config.toml
n_layer = 18
d_model = 160
n_experts = 64
experts_per_token = 4
d_expert = 96
d_shared_expert = 0
activation = "geglu"
moe_layers = [1, 2, 3, 4, 5, 6, 7, 8, 9, 10, 11, 12, 13, 14, 15, 16, 17]
router_score = "sigmoid"
normalize_top_k = false
routed_scale = 1.0
balance_loss = 0.000508
balance_bias = true
router_noise = 0.05
init_std_router = 0.0176
lr_router = 0.00088
vocab_size = 8192
norm = "rmsnorm"
norm_eps = 1e-06
tie_embeddings = false
optimizer = "soap_variant"
lr = 0.00448
beta1 = 0.95
beta2 = 0.95
batch_tokens = [65536, 131072, 196608]
seq_len = 256
train_tokens = 878700000
steps = 7033
dataset = "wikipedia_en"
Below are experts of layer 2 (counted from 0) of a mixture-of-experts language model. Rows are named router (the router's row for the expert), gate (a neuron's input weights, with its number), up (a neuron's input weights, with its number) and show model dimensions 0-159. Each number is 128 + 24 x the weight over its row's rms, rounded and kept within 0 to 255. Numbers have three digits each.
Before each expert's rows: a language model's description of what the expert responds to. This comes from a sample of Wikipedia text that the model never trained on.

# expert 32
It responds to: Opening parentheses. Opening parentheses and tokens that merge with them in citations, lifespans and labels, e.g. (c. 1702), (2016), (interim), (born.
router:150146125143129088145106126127127133151150152161110101120125145120117128148089150156147159160179148137106127136091093124147123154171131142151148135129119059172120109127180124175129141114147112118112102134084099095094139120123140129123165114111076142130179150128133150169118110125120177146130125141112105115136108106129136160116138135105105098118103135125129177115154125132096139137096118157123109103097129129147134115125174144117164094120122137120143162077194116140135130134162055
gate0:112150166136130077151119127106126135155148145121099121121123090128110084151126139147101152127120148107122127135106081111137137104111116110124132105173138142131176107149102139158165137160133152110113101086105145126144149163122093155147131153084109121077141100151132105177141101168123150129088148133124103143139143129091117115075104099140139151101114115110081121177109101142161147137152169129100133146138128151117190123174112116095125091143144107127137148126133142174127180100134089
up0:139153119169120115133107155113085112142154117168122117130099114121146110143146159145092144101097160115083110129113092082166158100143114140121138099125145147141174119157092124142097131167124160069140086097111104113127149177140148132144127139086123114096126125163139116128119109144118116115078126185138115111174122093081134131130110117141124136126115113088127132172125087109134133122132134127159113155143106121099139118137136108081125109109157133112089132154126111202127159116095091
gate1:148154174133108138146097145127137148117152124177065121139154120066126157148134128073168155114144095095116146116129072109125119090141153096149122133142109059109150131114095099139149139103126117109158106085129115149127112126187109130162104100148110154112180142139147114128118141138135141157128115126105138138134130111120124105139143127175107155126133117106113112160174142179124129173152101141125116109134129155121119122164107143154157113112121151129125141131175095076135157123112107
up1:127066116117140132142170119104135136152103157103119107122088135145162105114086153144123095102052185096116130162111185077122129117108138128117147128102143130130086142137144139127150164111145123113165172170111123156096128127056133150145159135143118111145111125151087141157136124102093121074119158137132151123129120134109123132141126098136146100136145121152116175062128128136130153087127163108113146116139143109100130149104132088128135114154105121140127125152107114141116092115141141
gate2:154138103114093133114144152136120141102143157116126130101094136092125143165143134148146140131106091135121117120143143145181131161147137155131153149137142088147155131105104124130151145094180145132126121154105143110141150117179102128076103162118122144165156093168144109151076081144124121145118116077129109156134111102130111127125119168127175156078119115146124126163158159102144124155093115135124104091131105125125123102090117129127125158118144135103082141089084163161119159130090072
up2:147065118097090142118079138131112119120139105152140114144087108126134144171141111142135127144091131103118125109087138148134139157143130154147148111131097133134159128099120136124147138111132135118122092174125146123121160128135096128080123146110098136130108100137123122112101131132139132152129141099147131131161137153149110103119087142146117186168111172143119170157127140068179140139116132162101081093103116121130129127102112112134167117143144147133100146135043183158108152122107070
gate3:108136138096140143134104161115181136113172126156122082114137146137155171107121141130137128123161127112131084085094156132058095143134125131129215131112152119129102170146118141144160157140109131116180130175108130110169082114111156141137137147095101127119141114113118155126131167148112158149142144110103121090124103153149131112146142121114135140153146102115111159096135096065135131118093141133163115103083149113103147127167120116133126094115152105123107100135130108141112115121147089
up3:110155133150155124135154124132161128136112106102103068097136127131163149105126137111140130150177124126182158143128124130142161101115162126146148100082132111128139172109146103141107115106134126127154157153110127144124090130137154102143174134160115134121125137117142168125181147170075118127127170109145128136144151093097097135149112119132117125130108140155115111141105068148092114139130097102122119176093122079140125098120111082139141093133119110089125158101104084155086162110088103
gate4:129109131130106064141104113075082121121141153154087127166157118098120153125102114169131122153135166115128105132082124170147149115120140117115132124122109078140141108128134131152104141124127134083111105134111111102145132157133151124135154104113087061090184139134131153136097040142164122106094108107134082135105144144122146137145137144109118114164130148049091122098120118135143128103137136144109104094137148117119117098144125129113106151155152096126144155143126122127133103138141129
up4:117105111137170181130131167108124136101115111097113111106143108105131138124139107133096123075091123146140096134125142137116126123130132115135192161102135140152096151090100158160128107106168120122121126114113165112152116154128132135110148115091123130118113135173187162146174132109101140134108134120134155124170139144073099113107165145160064173117128130133112114068133163133113128108109147138095137137120134123106107134097111128148168097159135146154112107094126101119137173086139167
gate5:151157114145167157083124098114179088126069122150103101153134177112123105109130132106125154120144143139189111141107124099177141137131112122135133142124157128153081102095174106181155182137125120142121093157103120139119098135135134118107134132126112158145152138132123142150111136098101152121094083162113145101126139124142109104121130113154110125135147134118135147147128112159149120134144100143147170090116121097146133086131138146162146154137093177086124145086165106111169145108168135
up5:140156098142165156064144104082166096102080156126098114129120179113105109105117142100115148124147136146186115163115135108176120113136125106145131125136135152162093086120164100171149183139109117129116097148097126159129097147128148130094127132123125167129160130128140138147113124097085135124077080134099150106124110115128104114100137127148116120134135145121121146140111128146140098108150091116145155108135142116136124098140127163155121127138100143077122134091142112100175162085152157
gate6:126128105142095173149163120140164141089147140129134131130105124096108168149094123157114125108167135145109100144114110128145143156170125110152131114138128141133117087121135107147170144112164135102104129114148089094125116154117097144087088086120109106161141182154095099133118144138176156138126122122078160141122157131082087104108093110165131132070142113155104135160118125153165162170130136120102086127145152116133126115131118139143133171105137153121142168095154124132165144124107085
up6:115109223159149159114127175153141132096128125131116150123130117135080115141122149159154146118094144182073128132126142095123144141119135153126132125064126121125124107120118106134096128122160079166147111145107171111107131153111172170178123157154127101131150109130091151121081143143140104085168114137167145158144143116161100161154113143117169119159100149127105137135156083133108107112106121144144138131160128099148139117164117113116129155126107112128122121122155144123146113107107125
gate7:128141117115088104165133116092097135113146121142115124170087106118166099151128105117132113129124187131128116116139103153088100156114148114134131160102152121069157128139101133101141138109145097126154099104179156117122107159118166153095110132087108137118077161150117164119130120150153116140152100148137091116129142168153112069134140121136141107173116116146082129120121125122100175158108125122152107132111153163160141114144152115140121103137191146116099140096120143125100135134193126
up7:148141124146121115119132104150143137156131077137138125108137161124106141118166122159128133140129121096091115157145135154140142094123095128146131112135120157131107131114104138162113145167102123146159129096129121138119111172151098116143136130120145090171147084174117105132124157136136149070094105109115201133182107128152121162144110121182100179083133181133162100132127155149147101118116146135114169139138119088100093100141149124105119164151105144130093173174122109119160121132119111
gate8:128117106110112072148111152161129159164131206123205116103127143138117132125089142136146121143113142154128167136067097130148133085146163103152144083136164147158147084148112127109109139121168135095140133142127132143104156126132152144119146138160131093116102117130106177129129131159133139101112143132085151137146089105079124121123080129136153129142130115111147130088154129152122127126123159108146134123164143113130121131189110135113127091120123151126118171148143143168144176129134156
up8:148164127143093107152190166126102164126148155114155150113153171100080125084105138126133125091167096125136133170129142139151107126125112133109162122099163167127124125124108149145113123117150108143120169136180153128125127099156150120100161118123149133096102146183185113153117108167171149128085151087099101129151128101102108148140125123086125119082143129123172122109176111138090125100108117125139116116102111109115115133134107129092115121174137172138118151128138120157135138128144116
gate9:130104172156081115085087112138142127162148183168155138067088172136147097115089137135097145146152097100116118091110143111145127163163133135117128104153091119115119154158091102122161139089171114164126143140132158139114135112123116131128102134160101135122146113128133164162093140127133142156120112165115197102181112145162133124105126121112103104125119138096127108131137168066097134117131126137155112146152130120111147110086128142097131139122105129138123131108133154123157110154139100
up9:127134120130160127162142153081136152118100137108103133170115087115109134138133116140106151101112156149135150107131160166136083113111144152128201166123136134135107109119183160110136118145120162109129156141101092152103124169117141161115162123073118106166131115135087143102098131114119148081123118124149108152101133142121116123134147157143162168149151078129098133134132114151170151171080091100091106095133104120145113130169179130138124122122141135143123164113158119130102121126162102
gate10:118107121157169086144052148109176118150145131128150093135118110082154100153131110147204112144112099143158122102125135160168131142093145078135162158125115064145092142130116113125107120117179128133125125153115119066113120139149117143126121141147104089134146095114118129135135118126133154164161106132129097121123131131118128145159134106175117119126136158128124097140165133160118129100139160105096156068113136132110165127142149131130144143132122129114126187109126118135155156113096144
up10:134125108172132136123150108092117153126138118120165120168117146130137168111129084126102130140153118173153086121150123097188109130107115157164093123134121091149111102085138143146120129154129103100097071125130134114122113112128125146125104116131172136096158168111131107173148115144151124150139157149130086128152156127119103168106131112142165097112166087162140104114120102151130119133142127171123133127066134116150135110139139149115108152112080119077151164098160134082130158110097159
gate11:122168138127131146128159154117167177097149142139148141092145156128076160181086120148137131083168118130119116104100123118153083137138146112133127133119150096135068101107152111136133152136151084096086079106125127095138100132141090123102142099142108119126154171107116132150114134127145146157126124138113113111086140131136096210167157136129106153093132121152141134126121109167094106142119129128121100143117172156128133102165147120112130119090123115080141168104161125131137149137123130
up11:099120146116141119118107159125141120142114104103134100152160147156121153147121111172109116110122082139122094143137095116155133128077123103111107115166192133120097136068099136140109070163074080148114121134107151132153104158102116081132160164143122141139150123140158161147140165130114138096090123121130157123134159087102138160131098104142106130103134153121112109106088135132107095124122131127138136176145147110096134097154154129106101131115108068122147094101130137096132118087156125
gate12:105119099136126194131115099144145151160129118139160101149148136094087166145060187162119151129118146112109096128084157154163127128141128113111128144155122157165089170129097117104140141116142147114129114128153104133136144085095130122142092169137136186139128178105104116136109105172120170136105110126109135142163127154146157118136148119121112118138129138141096109104113147137158133140128091150118129131127132118132127132091121105103159150077111067151109085133159149119135158103111109
up12:098086144120102140136157136142133140101140126161152126150138098093120114138130126082116150132115146114095139138125160163133094140072140157139119094144115168111148088126124122149131116092159118194135099060144140108127133102105152115110105121169124151115113098076141104136110159154145112129150120122118168164109115089128138158136123160122134104089138162083173087175141172130094112112127157109123117142128132167120158106125150143127114198124127128128124127150110135134154120117106086

# expert 1
It responds to: List and table separators. Semicolons, colons, pipes and closing parentheses separating items in credit lists, infobox fields and table cells, e.g. "Ross; Gaylen", "| 1 |".
router:147157124102103116108113125103136144128170131161125110155137147112145159150104142153158134139150147114121099138088075162130116132156106157150126138117111120132134108107144076143128133163148111103103127093090106120123114131161123148115186132131125113146135135128112142136141136142135188167109163114142116083117094101133158151118125097093087083094096154088149124126133094152095152150120143161105092112103119117120143120114178140160163112099103134071155170110152125177119172111122119
gate0:191120151114156083121131142116107135117093128135136100162095173123171111182105131185155155138126159109095143120093114109146148114170118100123112124107145115144146102167103146141140167112136139095131154057111163077143149127175153138163146142161132097114142122164096135124133149112091106129119117140123122130138131105117132140149102125116146144134152129111119185123185083107117160108139123158169126131122173106114117138134143117112109136113089100125102117150108124150105123138104151
up0:129140141131105168146127146138122106119116064133108108129144131153117129136121099134124138154196118169120116093187109130102116136161144162159143110133133124117117131109119157121065172145107180131149159124087114124089149188084135179117066110079132094113158146124103159133139145109111142134139126141133081096149126136093131124124141150161120151141132136134165137117113065136155136112100112125166129124143114116138124122114134132119117122129093080155133141138129133135156155120092163
gate1:140126143179095091138142120185115146079124077121124107099114127115109138113143146162154146135118139107162140148102121159150117164097135122140104140103106146164079148117136101113153125106114100145151159123113142140122111105107125150107120088114124156165109126138115119116089154132142121159070151142152134104156143122101145118088160138129145115123125128118131126119093120142133150165111130132108116177143101103107044128170149075156117085112124150114104138143192092148135119124103106
up1:132113122114171132154091146120094126151195142128128097117095118095163110142111114143122120167133098117109141156158100090131131142133100139103079126147154113121154132135134149132110147114115117068159112140104134117120139173107131170120126145118129175115125138099116066125122124113116117107111170104097122119120162145102137087109119146133149093133139145081096101084101175157130093142104126101132130151119189141116136120106103127146134124207130106113162122132147154139095136103144156
gate2:128150116161107139108136102148169137154153155138134078139103134121100147132122176151152118146129132143093108110114157109121131161140145163120139098159190124143130096133133115112157124147125091111148122095090139107107110104125100144115182150141127116102140116152114156155149123131138140128117147158159155139130139120130131125111108155100088087123114153188168139159171104144129121122102087089128153114082161179134138132067190139140110108134122144114112106100119095118096164125085124
up2:143141127111156140103141108111116130125120096097145168111199140104112158160129113130116115140136153107113149094118159179117100095130104165131120143159119154162106125121118123134132146142141114113139140140129121117140105060108108091127150143167140089154134130119122092048104134149140168137111160139151168156114121106119131154110105092117108122188122153143149113149134128115129103127116136128094152118090158130156175115151143149113078163134096122123122095069117110129124129146146075
gate3:090153125108137159121157104114137129140105146126120119152126184106124151150082153165099147144152131113146160139089127148141051136153051129120096149124147109136129129125114125122110145165139122131131149098098126117080169102125136160088096115193123151125147149151096103128119186101104147152130138132131137113158132143148130113131129158103113098123122142159128106147132110155125129128150164145103086105116080117133113180137131156116098123098146117102137147114161104147139154107096088
up3:128149135117105150116099127159174145106115137134126156133119071099148128101119160121134133129074137158141093122129137092158134124129136154136144150124141106146119124142127093140156148141128135131132132119134114143106094116203139134107121120164091131096122151103141140125148088101188107144164090133165121117116110106150114104142132058093148125155127074104140153118161190117130133171137120150142122156091141100121086136106149099103120160134151115091138140148124166192131135152123142
gate4:099140136140132169135143139129174156116158142113145111124116128070111113104110158159149156109172111131163131112098059116081140095159131129114115134139093099143147093096125165155124187119126088106130189139103159152143126128103128157102147178139118103121124128140118161131133118137179111104131126101132160133136114091103122132105123148085126149144117142140151080109159117097092146118135166125133153134119101118124128135137186149090122103109134161118110150135154066135131125121130128
up4:130157074128089122175129131126134139109121101139120124163148089127096122104121101106134103122143108174161122147137146134143106139125100112086099140124133118114127147128081153145107142139125148094134117103138134130077132165080142107104142084099152127097114191166144100134152135135130138131113119150115177120136093158120116135119050138118128113165127064145122125140146148101164132114179125118120166111148130114124144171143090134117102116131099074117145140122117122113171096125114087
gate5:151140160123141097140062130098158069116140099147149112125099117156161153173126167139125109116138152137122133170148095164177132184124139159153157153116112189163096091136122099175097125123116131115142155135119150065113121146109125129115119105124137120117159107116112123111173156119133096143121135140105107114132096101133147114134132092122123140151088135100136119149136073135121114139125131137138113120116124126130170072127096119113122167173124174111141134116108104136122164124086114
up5:170149122098108065085111087146112096128140112098128125138105107102125148149125131163158106115185136141157125135140086136128128121116136155147129107110181123161169144112109145111104132115126148173129133146124157146135133104157156102093124080159150110113146110165161151145141179126141077130138141128104127125135110096141143092134091088152106139123083125121156086144131112175148138125155145147146135132094133151103159099128110097091139167163129138091081146154143135128125118155118094
gate6:154102111127105130131118124155131122161085117093120120155132111159124131114119194130110116113125162171111115114091113073099120136133170124100118095116164133112168124112168160128105148145150124107124132148125097182136110154127109183122135145116125130160142108156102133128144083134077147134126158137121146131118087115131092096126110140080111128123086132110104118094151131147099109153148098122122099112115120102145142114141136140120151058083087132132104150099140083152069149110140128
up6:118146120160144139113129125117162119142148165115099133130115108130106150083129154149139099092068135149120127125175073139156110127128146141095124108124141125165119146133141152140136146118121087154126108127150158120145125181158134177123072112157141103121138133179131177148120127124092160103144109092174187124102158113129205124149153134133137114129143116124132143143133118105140114090158111116144101153135132117084178163100180128148108130117121138082142118132125129163160116133114122
gate7:134141117115099117158129130113141151083081159134131092145104126153163123110136189120123166116156104083157135142111073179123156118136128147123122122090142119141102155117121134136175135164202128124154140114102135156142089122122115130131126138183141148122137133094121136107109100149115136132144072110162145120123162113160127117121151153108117129158117149148095119162141125170123129096148119150151097122129141154176128123153158119150140114085150119123131094162125122145109093075181112
up7:165084094138133114145157150098142124118146111160122155097122150098133137135157104169164101162132139141095130117139150066115079132142095130099121124153129110122114070128113135139100123100143132155093169104123109100146149132112131115093099129115117157144090090136111128136161120128131132128136162126121119101120079157116133119149072152168107089132146125090156137153093152120198120126130168130105101129134165118111138130156108133099144137115108156119106153119175139184140144122111086
gate8:144172147072149125149094072135120147115129127088092107141177137131163146102115141155159141129122102113117095106126138124139093125127091119134127168076185135134135125092130121159141115175110117093054093112148110139118095139157113122156166151063134124131144108168146161098176140114123122111113111109166117117112097145093116179117132081135171166160139138130120122138151120154125150114096132129124111126130135100147122127113131145133132101143133133096108130149144110129121165122107123
up8:145146143091123139147115073127140140125143125121085125120174125126116132117110136156144146137113110106087089116118157151144126144104077135134102181077168141144124127114138130138149111172118132105058099112103109130117084121136102127129148139072152134135141078143149172111158142081128134125085101148130091097123080119120148164087116064118183188118132173134114108146134117140116126119105167135117101139132143111149109130121146126129125126140111134101112118157130125135107156117120151
gate9:108131101101102100119079105125143096141118129153169128121107129156146120094142112146102098144175113108122088085143108141090137139146112135143128134108144115105133111142152156122165104166074135166128156126065165105117156129130119128134151119090126127133160103137091137088146179161107166147150149162113119097139096127130126162116092143098127147118119138125157183131106135132078145138130094106084092148129161144090114120123125133138120102154119093119112136103144082145116178143144152
up9:129125114118123121131087125108109126132115106136150130133134141140139101080125100128117110112171109130148118157147159146082148142185081173143153135118152149120166103135150134143160101183115119124118149144079111147088129142104094106099170103065074124147117101137105146113169165142095177112146143155137133099148109181114102146114107120127154173105122137094149145108129125120109127126119108104124115157133139105083134130138132121118126127167123127117142102152140070107166172142098133
gate10:125120147137155128065101094128151121133130149169150157155135145148156135159118123115134099098146109115160108125081087108149109131150168114174140125139129105078115074095123132150118138091125132130133128109125113135111131108117112097149147117115145127107115105158105122110139098143100134148083143155134141099106145096129173150167161125158137067126121146105130123130146123173096132178150152123151103142140076091096153094143163153114119131123139124058143153119144135157091166129109115
up10:109097118135113117183148160121098097149112149097123099063112129139141139141153118108107168168128133167072133151136176108114132114053111143099091120145148149132143127130120176109125133143104144134175129131127137146136141155125109165136119148113136109123137155122114126128116111107098176102141119105098118146132130191120127129147141143115173157153154088144143131124107130070153117086101145129116176124126142147147115135118109111148117139127073173163143122127100114092127144114158159
gate11:099124111122116125119108110137188166120103123130106153129137172115138119130143127134096189161141102161113114114133134146130132092157112121142117153174096126171143147133130120117097151120116110078131147122097123111117175120127162152122153144113129162140183146121121149101098140139116148094115124127144105129100138124163113121123178135103100143094136088177122104114194110128113105117124151127083120115093099098134093098120120137202118165077135122151132154109144142122087143109126097
up11:103127123086113124168117130101148142075132143119144142118142174112149093135137138082117148157095105158141124147173136153134134107164134106129128136113133099149131137107139158132127178138107121133148112135099121128149129129087127145150146130107120138119172059129134143103105124122161134120106118143115077148130099160132116160161137102107130163123143072182132101093154110104133153087089139121133186149086122129138095084105114135129129155107136140177134160114139148090095123158152084
gate12:168131114139084119139109133127161119133122115148093132120118112125099140089148171186114086161113108136106112103082167165127115127135134152115136088112162181136142135134098113128175146115108101117115116136136151112153125152129136132076177125124111108149092093162058121140146106107078155132113138127111149127101130105146182127101137130132134112150136119113131125109155080086099123161094101139095112147084102139132091137127147106137118130129116168114120158149127086122144151172140122
up12:103096118119137111095124091114123127132090123136106149121142167147141098129188091123098113092162131106088151120103150139138139121146120141074144126103120143088114140139102067148161100095115137128109113174159200123128157107088144083128172109149131165115120119185104150121135131138094116171127142154087138136126144149140155136136089144154122121091113137076075146123163117139107149124114138118134129137129118104137116125119110117149140122131139081149132109121134118137107146110152069

# expert 38
It responds to: Closing punctuation, list numbers. Closing parentheses, commas and table pipes ending an item, mostly after years or numbers, plus a leading 1 in dates like 1997.
router:152155138072126116084101135131157140101176100174147137132142125097108140116099134136146138177141110127111141123102100126114125152183119110099154116103110066146096076150122114136121131074119113120101109117089168118137131094139119159099144118138115124133158107170106146146138108129164107140109133121160115078125126122130110141145130096107110135065125114080136163125175106163087118117149145136112114110099151144088135119120123130162147109132127122104165134150172143182125119115114111
gate0:088115166068073130112099108116128135097098161168152127136169108100098123130126088087106130161149130117161087108090132157138156107140125111126131122104141117135144100116142120130111146111109140130124084162105120151132149111141112177060125128127129146122130133137155152140124102108126138133110113130098107122132076085100109110165122141097147139119147123151127162127093135080143134125105168130130090177120102154110152105161158106150112144113083129148103104130117143136111190127161100
up0:145136126130137078079169121126151133147138103139095121127101142156144152117149178130169103152118166139146101151137153103132137148136175136152175079157141125121077169128110125110117089127112139179115125140119103120110139132109141119161141125127132074131147097135115122133136168169121110131100189065188145132185136116109134129131093139124151128141138117115122120138144076135103166153135108115144127052163147114138112109137126116122102115130133142138133115148129156113127160105116116
gate1:127120126086094149121165131163106118154176076135121129121107122143134122135104127140151125137150133089142121111088092140106111092169161072086088163103142153116085130136140130133132156121125107112174107160138164114147137133116113127102095121185137143121111135120166115130142103128099121104167165112104111123197134102160154089144122146135130159079163134122103139096167135181120123163129127143113145100139091120140165153120138139113136138149111190127148102133134146122146119145119114
up1:152116145117096118113118127154117151146173082117145108130116144136098119114115141148124129145149128093137127122114075163137124100141131059094098138115113155119130113129141124138096147100123128123156124151128145114140105120098137126116082099190139152100144127144159102138116110148082138120177147122105114119172100050130132069141104139117118145132156151088082146110149138172122114166147145144124152105141104126131144156128158115102129158150113197135150129114133153136152132170089099
gate2:120129175112117153141115119113149165097133115176159149137128098096148133146134142127131109146156134129135113133116139137125087110122120087126155089117163071109143132114124129122172129104101078117101143110146142123078137098129163176088115117136141101122136148131156113163133151090137136147111114131122162168142087089136149124164136144105181128107153085107132121139159167121111125123139195120145095120128165183114128144137131093107151154154128159083112187120123127160123135119130096
up2:123110135102128160113144118160144124117122138147132205103116134122104127146132148108155144139103127088114135091129107152112153146158106144138101144154123114120108112132095156130112115141113129140108147199100161125118104106117099107089109182163121099089137123113181167133180098109151129099107109091153181152118103107144155136113121131111138141148121109094142069103109119142138107130153123110121116140130126159119171118165119109168175128126120098126106156097153150137172109096107093
gate3:140129129139100170123108108087178080109153142142181139106114114107116104173133157097130160139150118131113128105091115153139058131129136125133119154160110111101107108089054147137117124122114166112142128130101156124135144155105122131179150126117093121140165135118084135106121125132120141123095151138119118142113120179112187152109131110107092127155147130120089155156169128151147126117095128128119149129130153136129141126120194132116136099129124158138192130129153132143108127090087126
up3:148109132091113142147110117067165101135134145122147127130097080159147118153142175122152106151125133116097090113136116120162100125134145104098146182089108136116113101092089129124091116129120150126161171136110175127104158160107100137206141136120106089151142098154107122100094118123115122131121125146154140142111123159129128119124129083116141165164114129107092133133177126137121162098121101154150160132153106162136129140111165152101162115156098138132166151148127125143153131119079108
gate4:118141124108113110103098124124151153129118145157144107101161086114102155131116127120149098142156126125167135134069088104131096142119120116103165127112120095136120139160116139110125117134109191075156131128135159214142130115161121120165130142148130131067182105101151133170110124132121102138155157091142116111146129171118133147111137125085124129123139133145105160111141154106119135126141124104075137102127095118129132098154122151167129134093158111119195114112156143108113159145121096
up4:120128106122119136125108143166090127148099097154148113156106168080132108129183141123142148120122094116142077153133093115127131166148121111074125141099139125120148160186099148139125141114151127094120141104138095121136129109151105133115175099135128159104094137109095130123131124100132128139122085130089143109157128134111126163133151134149138124165193125086103143089153124100121111139190175128130104166145135158138103147130081083104159146098135113103117176117129123145115151157132103
gate5:111097110125127124137150091153107105114113093128145139146162117123110159159141140087156142144146137098135158135121126131114088113148094134094169191138076115136139124150115126094119142122150104136134123150100143119139159115176107166062154128173146076149118133121117122081116135108149099077101146150132140119144093099154130137129122131152166145152133139118108163119154143109130143138112136106112122104120154151124110161167121154097118129190091161151070123127114136104180132147152116
up5:116111130112082122114126139153116119109108124168147141136140117113111158148164135124155169173131132123087171152124091121098132136137129140101121197143111109125131127153119153110166119143144125103151090144140147098120146095151092119118152139141131115134092178135123067126126138091092135122141160126152118144092112073127170118116158134167162130163146110143132133131103144149159136096120166108104125123138197105129157124160112168177117156161091128129124178099108147101137151145139128
gate6:174149167130166122125082097117161121121131120132131149132108123154148135147097137150165138122154062119138136077157107121115122157124094098155094120158106148140129129116134114144126097150112122105071170120153136103129147118115117113176151169124154114142147151126132111161141139133093130124133142104140126088128143143119132134128138130118107110155120112113135141144136146171079111093132098102147136086129154167074121147063183129170100105158113125136168165117148081155106113120122156
up6:151127154112198124102166127097144087094104165151132096141132115130120114103134111133117107175148097170135083152149161126087117125117110144164169115138106108144153115136138132116102108125139136102093143142129155126107145143127135124136156145133118107112119103153129146140133139178120145112158135106161112131112155203140139123161117110148114170181128099141111108144146113130118157097137113135132139095137152140149083160084177128172168118168161160095154140157129134122100151140116092
gate7:122148122129127181158105126160146135118165141116141117123120095108157163118106140148130112136134125116139165141130076109157118155160161145124088172135149075128168112159161148110150175111149143096139114100113161146160122107129117133114107144168117132091143097160117114148166107160132130113098148128115145116170146127155136148140109144179126132136176121112096122168145144222133133124117093107135086136131161124143126145106136104147097117147139153072109124111131161138111153102130147
up7:117090159092134061099149137108106121122104112145120129128146150128080135141152108107144142124126142157102087119122171148113134097088118126123138100114109186158091157125085129139100111143113107158110138141144106110103135152147155151154148108107134138139104147082150153110113180088118153142130120125152120151068114136122115111108131132066146117123080138142145151123111116029122117120141148150115131092117084134116090120126128159118145139109111119138150129121146099145164121146135119
gate8:100134117141135090106151115116116141118081102122160115105100105122111154128119153086177144135131156151101118159116112137142118150098148055115125136121131113113142116104114169122138146110113140100079157142079176137143112120168121154108158115146154142107139108128143133117108135122097125145112124098127117113120113129151115134132177138143086110109134152098127152180116073198089133101115205151063126135136132124135132081139134093134162150146118133116142149115140133145117161116123121
up8:092123104154092085117128104089122131099101085101150091106110138116117146126098117109104099126144142127154102145156110116153117151123162101076071119147122138151132130103099133134121113070140111130134141146112106153136113150169109159125146117122104162074145124130139103121103127133123098142085111100147152135113124114144123140125161165131156103099136104130123117141169087123126120137120139151144103128124131136100125146100156079106188189098159104147150173078128106183129144111140116
gate9:117105149149113133117105115148108129101156114125111161112149129086105132134094152098146133145099113123136121145057133120072068103074126097096131143199121092131123117160130174128094126121123102121131139134128126130139132122178108110151110125152150153143134134119111116141102118116084133106176175150142103119137115133105210127136165128101118135131124141109150145150125123110110094074127195140122097127138107141122128111103144096107169130095146140124162155109135109109128144131127111
up9:137179148138155159162120130114238119120130128150108114126094081113134104177132150137120130148072154094098111101103140115137134122118123163144158113143128138111130140150138165116137105166146126114162131087151150130130148113090124115140134128139136117139154117137116097121127134126168139127117152129153121119173102168131141149150157089081142115133126046119148135109121116100142146078175107154123133153109117151126133131123118121124181115109174127137120155153109124155119105152145138
gate10:139159154113150068098118140117167172063116121126105149128116117113132120125153088151133137160147151140147083120087145151141156133134129096121123133156149108125131127150126131116137155182135118085128155139128125136123135124147116162123126077116111132095116125130108096135133108130135119062159120084178189109131129143129111115116185123115127120107089114130121150104133144147101153130162174139152088098160100106114113160119120140177098115143123159071145148110170132128167122124132117
up10:133096168088148124118121087090104157104137123168110126144143118127144159126139125138158152134087108121146169115110118124148111114137093088133173111167142124132160091131147092091100151136160108138137137130128152147112130134117118117139147096120120148147150117142092115148147120132145092127134145163130128127133065072121142129099138117123224131164093139171098135117161126147131127097125125157150143157086117127114113172104164117132101184151128132104165120096115124148115137078108141
gate11:098093142103140116151106143145149109109138122127149110122109122110113140129125138115130174119168129122104139108108132114114143125161078087116131151151097118151132129128171165133159074148102148130132139111146148128142136109122133129062161130136097086135134120126143126143131153104139142068100119072124103122100084094063154143136089141096113135106095089091146129147149145158153152116159099112092106123156124136149111116097154138170130136136079155125135125180146139170140166157148127
up11:096154130125114116143133142110113094179179144108112138151112092099113149107132152125117142096147166131085149148113163086119139129141103112169114109151089171150085160132129145133145104139119084146159137107147066110125169122136187137129167141121135142109126162103156138118130147108146143126112126094100099133136113133116176140129029098143154086114126124102129150112149122123160133131148127126121139130137116085189148125128107126105110106137105121159130143139124094110098137113122142
gate12:110119160098120147115122091120140083156108137134153132119104141146107090105154139128139150097151140112106100142128098115153118170166154131168135149142145102149128115100115165153135095144110198141099146152079177115156092118133121125132063116156132118156138177176109099133136114137106151121133117121146165094120103086125128114156125105109141089120141112137113158148149139154102141096149158150133126128084080112112130125129107089131107075127130165104145121070132144144131158140114125
up12:129123109121098117109126148181147114133126116066112173109136091126096187158120137162111138111115099161155167136136187155099127113098116125149116171114106194100142160127087162125181124100122156164146131128097138097170091152128131147114129144107125104152165130111107129135157135116120150123116140109125140144142148154143095129124114162103102147166149139142116145106116163124153134125084120115117191121155145128121150129139113127156154137157154166140098108153119098091142109114145135